From a checkpoint of a small mixture-of-experts model trained on Wikipedia.
Size: 14 layers, width 256, vocabulary 8192, 121M parameters.
Experts: 32 experts in each of 14 layers, 480 squared ReLU neurons an expert, 1 pick a token, a sigmoid router, a shared expert of 512 neurons.
Training: a variant of SOAP for the experts, 10946 steps.
Below are experts of layer 6 (counted from 0) of a mixture-of-experts language model. Rows are named router (the router's row for the expert), up (a neuron's input weights, with its number) and show model dimensions 0-255. Each number is 50 + 10 x the weight over its row's rms, rounded and kept within 0 to 99.
After each expert's rows: a language model's description of what the expert responds to. This comes from a sample of Wikipedia text that the model never trained on.

# expert 25
router:51 52 64 46 66 34 71 33 64 36 68 52 42 39 47 48 54 47 44 51 74 35 66 69 54 40 45 51 42 50 33 43 32 60 62 44 57 71 46 47 70 43 46 58 56 47 55 49 52 48 53 50 51 53 44 28 58 46 42 51 68 45 38 64 45 37 54 41 61 42 44 33 33 48 53 44 35 55 41 54 41 57 49 40 53 57 50 40 60 46 56 51 38 54 41 55 42 66 52 59 40 66 43 57 48 68 43 44 44 48 48 49 44 50 50 60 54 47 60 49 69 48 49 26 60 59 46 67 39 54 43 37 44 64 34 52 49 58 54 56 46 40 44 37 44 55 56 46 48 28 51 61 48 42 60 60 46 52 31 57 46 48 62 42 46 54 54 46 44 56 40 31 50 47 48 59 62 45 42 42 64 55 46 71 58 51 50 45 41 48 34 31 56 30 41 56 49 54 31 55 44 61 35 40 44 56 38 48 62 61 34 31 56 38 66 74 45 50 49 41 54 38 51 49 35 43 39 56 26 50 57 36 27 61 35 41 52 43 55 58 48 44 44 53 39 51 33 57 48 61 60 43 54 31 54 42
up0:60 54 39 58 53 41 38 41 59 44 56 41 43 59 33 46 49 53 63 64 57 42 81 47 51 40 69 50 54 33 57 37 42 44 66 52 52 48 52 70 55 39 63 36 49 63 51 47 52 62 45 27 64 27 36 62 45 69 42 61 45 55 52 31 60 42 47 57 59 50 55 53 44 34 41 51 58 66 61 66 43 54 64 50 41 39 54 33 51 26 40 47 63 53 59 63 39 65 48 52 45 61 43 53 56 47 48 59 44 57 42 51 52 46 46 59 62 39 47 78 53 37 38 47 49 48 50 57 44 51 50 53 44 50 39 44 53 33 59 61 37 52 50 49 68 61 45 54 57 42 48 69 43 51 45 60 58 47 31 52 41 62 55 41 56 46 56 45 28 39 48 44 55 57 33 48 71 50 52 47 53 55 55 30 50 64 45 62 45 52 39 55 51 53 46 42 64 53 56 51 61 63 41 53 44 56 58 50 52 65 62 55 60 61 44 38 57 63 38 45 59 50 48 44 48 52 74 51 47 80 61 52 47 54 66 22 31 51 54 52 49 45 42 47 40 57 36 48 48 39 50 58 42 32 52 62
It responds to: Latinate word middles

# expert 19
router:47 45 56 56 74 42 35 51 38 47 54 46 52 43 63 57 55 49 44 48 54 38 67 57 61 57 41 40 40 79 59 45 24 52 49 46 70 50 52 48 49 43 54 50 45 44 49 58 43 51 62 67 46 41 45 58 66 59 17 55 41 54 54 37 43 37 47 41 37 49 52 49 42 59 45 65 42 57 52 45 36 58 21 54 57 50 44 35 58 37 60 42 66 51 45 42 61 48 63 48 35 47 33 46 35 62 60 51 53 54 48 43 45 44 50 61 75 59 75 67 58 52 56 55 37 57 50 50 37 50 43 45 51 47 45 55 59 48 49 43 45 45 50 43 16 60 49 53 55 44 60 36 40 51 58 45 48 64 62 73 33 67 61 59 29 35 67 63 63 50 57 50 40 58 46 34 53 51 44 48 57 55 60 51 51 52 41 55 48 51 51 51 48 53 54 60 62 52 40 47 50 51 45 53 58 60 38 39 44 52 53 50 55 43 51 67 59 52 52 38 49 40 67 53 63 41 50 34 41 44 54 42 33 55 67 71 55 55 65 54 35 45 64 60 45 50 46 43 38 38 52 57 32 41 43 31
up0:59 69 55 46 52 54 45 40 47 62 65 48 34 47 39 60 56 25 61 57 33 42 53 46 51 70 55 63 50 59 55 34 55 41 55 56 59 49 51 55 59 58 56 34 53 42 61 56 44 36 70 30 44 57 47 35 49 50 33 40 57 47 41 66 50 71 57 55 39 35 63 55 52 54 45 48 60 56 64 61 53 32 57 46 47 52 43 33 41 64 57 56 46 51 47 49 44 50 93 64 63 49 61 46 50 45 44 38 59 53 55 49 60 42 67 53 50 35 46 37 44 64 34 52 58 41 54 49 62 46 36 52 52 41 61 53 64 51 39 48 75 50 59 61 53 67 56 55 36 46 50 39 48 42 46 34 40 57 47 55 63 50 60 32 64 32 41 41 51 54 55 41 41 44 40 59 70 41 49 65 58 44 44 42 35 47 42 45 49 59 55 57 73 40 55 57 51 38 55 45 52 61 28 54 37 62 36 40 56 45 63 50 51 61 52 56 61 43 62 53 71 42 57 48 54 67 51 41 67 43 45 39 51 43 44 42 36 45 50 44 48 47 53 63 59 44 55 33 51 34 65 47 64 53 57 39
It responds to: Foreign name syllables

# expert 4
router:51 71 57 36 44 30 65 60 50 37 63 40 53 40 45 48 40 56 51 62 29 48 37 73 56 52 38 51 34 51 50 60 67 48 51 58 59 76 52 62 50 57 52 49 58 47 31 48 51 37 54 43 37 34 46 39 39 31 52 56 76 55 57 56 29 35 56 43 47 45 54 53 41 31 58 46 40 69 49 63 62 54 41 39 45 51 31 35 69 53 52 41 38 53 48 42 48 55 45 41 49 58 56 67 45 50 72 54 33 56 52 64 22 51 47 54 51 61 46 56 49 38 49 78 42 47 47 47 47 39 49 46 49 51 63 54 55 47 52 60 42 43 55 51 43 66 47 28 33 51 47 54 54 49 62 57 60 68 45 43 59 56 59 48 48 55 40 54 56 54 54 42 67 54 45 57 55 60 56 50 44 54 54 38 49 53 48 73 34 53 52 63 61 44 48 45 56 60 60 61 44 48 32 48 38 52 43 51 51 34 50 46 42 42 48 45 44 68 48 43 47 64 51 59 65 28 37 60 38 52 34 52 19 45 48 48 41 55 47 55 49 55 45 42 60 41 52 61 62 51 53 39 47 31 59 45
up0:61 51 49 54 56 46 62 37 47 56 51 43 50 40 46 33 55 40 57 52 42 48 45 42 45 49 38 63 55 57 47 60 60 56 49 55 41 50 48 50 42 41 38 54 49 46 47 36 44 48 54 58 41 57 55 43 39 49 46 73 44 59 64 66 47 67 86 67 39 42 46 51 63 33 72 47 60 42 35 62 52 56 50 39 53 52 38 37 46 34 56 53 53 55 60 40 58 58 61 56 67 57 60 50 31 37 56 44 43 54 37 52 53 64 68 45 43 52 37 45 47 52 44 71 59 44 51 57 62 47 41 48 49 45 39 57 41 34 41 50 39 50 44 47 63 58 51 52 53 52 65 62 47 47 58 50 53 37 34 61 46 50 54 61 49 30 30 52 39 49 40 67 43 50 35 44 66 42 77 47 64 49 52 58 54 45 62 69 39 52 61 71 57 46 31 60 60 63 60 41 38 52 57 44 53 36 32 49 72 38 36 53 54 49 48 39 48 55 55 29 52 48 53 50 46 37 38 56 67 38 48 36 40 42 57 67 53 65 44 50 67 60 44 46 56 45 55 43 68 41 63 45 77 60 56 57
It responds to: Compound word joins

# expert 16
router:48 46 37 55 42 42 61 52 42 40 70 40 46 41 62 37 52 67 57 49 44 41 58 48 54 38 49 57 46 56 48 46 49 62 52 42 51 61 46 53 48 60 74 35 65 45 43 45 58 54 71 48 36 49 55 51 56 65 37 51 44 55 51 47 57 44 47 52 47 44 61 49 45 55 48 52 49 45 52 49 49 62 29 53 66 63 67 46 68 49 48 32 35 46 48 58 65 47 38 50 48 43 35 65 57 49 58 56 35 59 54 37 46 51 51 50 38 64 70 42 53 48 52 53 28 75 56 36 49 48 48 41 53 65 49 65 38 65 36 49 46 37 58 48 50 62 50 42 51 53 50 62 49 48 65 50 57 43 37 47 48 58 60 42 35 73 40 68 36 66 46 51 57 40 40 78 43 33 60 38 47 45 61 54 60 61 45 61 39 50 36 65 44 23 49 66 37 66 45 55 37 43 60 60 42 47 43 46 42 48 56 50 57 50 51 56 46 37 63 59 65 50 64 44 31 52 30 29 60 42 52 40 31 46 49 55 55 51 32 53 45 70 49 55 46 81 59 40 50 42 46 44 50 46 49 35
up0:46 69 53 51 40 48 66 40 57 65 54 61 50 56 65 63 53 54 54 50 51 45 55 57 54 38 65 44 54 38 66 69 63 71 62 61 49 59 63 55 72 46 69 63 52 50 54 53 44 54 58 68 54 46 49 51 48 41 33 58 57 31 50 50 39 40 52 40 41 50 49 46 63 61 50 56 55 42 59 51 56 69 65 55 38 46 49 46 39 72 59 44 46 64 55 47 41 49 45 57 49 60 62 36 39 54 53 61 69 58 66 49 63 23 49 50 55 45 28 58 46 32 48 47 51 37 53 47 54 47 46 61 76 42 45 53 58 57 42 60 50 47 31 61 25 56 64 49 52 59 49 40 45 47 46 55 61 59 50 36 32 42 50 45 62 53 49 56 33 55 46 57 58 67 52 63 59 54 58 54 48 56 29 45 63 52 46 44 38 50 52 52 61 54 47 46 36 52 28 55 35 40 43 42 69 67 65 53 26 51 51 49 45 46 45 57 58 45 49 42 52 38 52 55 39 32 37 49 50 53 57 62 44 53 56 58 37 52 70 44 43 45 53 67 65 48 46 32 55 45 68 37 52 57 70 37
It responds to: List and table delimiters

# expert 13
router:44 36 34 64 52 50 42 46 25 55 42 62 61 44 51 65 54 49 40 42 47 50 58 61 47 58 47 53 50 52 56 52 38 25 45 48 42 66 42 60 69 54 52 36 77 63 44 44 46 47 57 56 43 40 45 32 48 52 47 58 52 67 56 60 45 43 55 41 51 38 57 36 34 43 46 60 62 60 49 56 46 43 42 44 50 58 54 47 66 48 57 50 37 67 39 49 49 39 48 54 48 47 58 42 25 63 51 48 47 52 61 40 44 46 60 64 39 53 72 51 45 58 57 46 39 50 44 54 54 42 53 32 47 56 37 46 59 49 48 50 68 28 61 38 39 47 67 48 57 51 64 74 42 60 57 63 52 69 39 42 65 63 27 38 46 61 55 70 53 53 54 29 46 60 50 71 48 45 45 53 52 66 49 58 46 41 41 43 52 58 43 46 56 62 60 41 61 76 37 44 34 64 48 42 43 46 45 51 62 65 78 51 44 42 46 51 50 59 45 43 61 46 59 52 57 40 38 45 38 58 43 65 24 55 68 55 71 57 52 50 64 41 52 55 42 61 47 54 50 50 49 46 58 47 48 43
up0:61 39 43 46 48 37 59 40 48 47 56 30 35 45 50 53 51 44 45 39 52 48 46 37 50 49 40 29 50 57 52 40 47 37 44 53 48 42 55 57 50 43 58 37 59 47 37 57 52 45 51 60 53 27 67 23 59 43 50 51 59 59 41 49 75 47 48 52 44 63 48 51 41 59 36 59 41 68 44 54 45 51 66 42 65 37 20 38 31 30 38 49 55 43 56 51 52 64 66 61 41 66 59 38 43 49 52 60 55 47 60 37 41 53 58 50 43 59 39 49 61 46 47 56 38 58 59 30 35 49 43 45 47 61 54 56 59 44 43 48 64 47 47 44 42 46 60 54 60 54 40 40 29 61 45 49 24 46 38 51 53 56 58 43 50 52 64 43 67 64 30 45 68 33 46 43 60 29 49 49 53 66 45 41 35 66 62 64 56 55 48 52 47 52 59 47 41 55 50 64 53 53 63 51 58 77 50 73 38 56 34 48 51 46 63 60 65 59 49 38 47 56 51 59 63 43 46 76 61 35 43 47 38 53 55 52 63 59 45 42 52 46 43 49 45 56 59 40 67 44 42 41 52 54 47 62
It responds to: Mid-word suffix pieces

# expert 10
router:40 60 58 37 63 42 40 50 68 51 55 56 38 49 42 35 31 57 51 54 40 56 55 64 55 56 54 52 54 66 71 59 55 48 32 42 44 62 64 56 58 46 48 40 59 58 31 51 56 52 54 68 58 40 43 33 54 61 42 46 46 45 52 62 52 43 61 67 52 44 60 53 47 40 33 53 44 66 47 41 49 55 32 43 66 40 51 55 59 50 69 53 34 64 42 59 67 51 61 54 61 66 50 51 53 61 49 47 59 40 53 55 50 52 52 51 53 68 61 45 52 63 48 41 44 54 52 71 55 32 44 47 60 53 44 41 43 52 63 40 56 57 54 43 51 54 64 57 48 55 37 64 60 57 67 48 63 55 48 57 46 72 36 68 56 48 44 57 43 33 58 49 53 49 57 67 42 48 41 48 55 44 49 48 52 47 48 71 40 39 47 52 65 41 65 43 64 52 57 63 35 57 43 37 44 43 50 45 38 56 54 33 40 28 40 67 62 53 42 30 61 45 64 48 66 40 43 27 62 31 39 54 33 51 41 58 43 47 39 47 59 51 36 45 52 49 63 36 42 29 45 38 65 29 66 45
up0:55 62 59 62 49 55 53 53 63 64 48 45 37 53 49 60 44 37 35 45 50 58 48 51 53 64 53 46 30 49 45 54 58 54 38 59 42 66 43 50 57 41 47 21 55 48 55 50 58 48 54 50 67 49 49 42 50 36 45 48 42 54 56 48 25 47 48 45 38 55 46 64 36 41 60 40 27 51 58 51 42 54 42 48 65 50 62 64 45 51 31 44 38 47 37 56 49 49 44 29 51 49 56 45 48 57 46 55 37 43 44 63 55 40 58 60 58 39 55 52 36 38 62 53 50 56 67 64 36 58 67 38 50 79 60 54 71 62 57 57 56 46 42 52 53 39 41 54 65 50 59 46 66 52 32 55 26 43 31 59 50 35 50 49 47 43 52 51 51 79 64 67 45 50 53 30 49 61 52 36 45 34 70 45 55 47 57 39 52 35 37 59 55 38 61 49 58 33 42 54 41 57 61 45 60 44 46 45 64 43 57 55 43 65 54 61 48 50 46 54 69 43 44 32 65 48 55 48 42 52 52 27 51 47 54 62 53 68 43 58 49 58 18 48 57 54 41 48 49 44 61 58 61 50 36 66
It responds to: Personal name pieces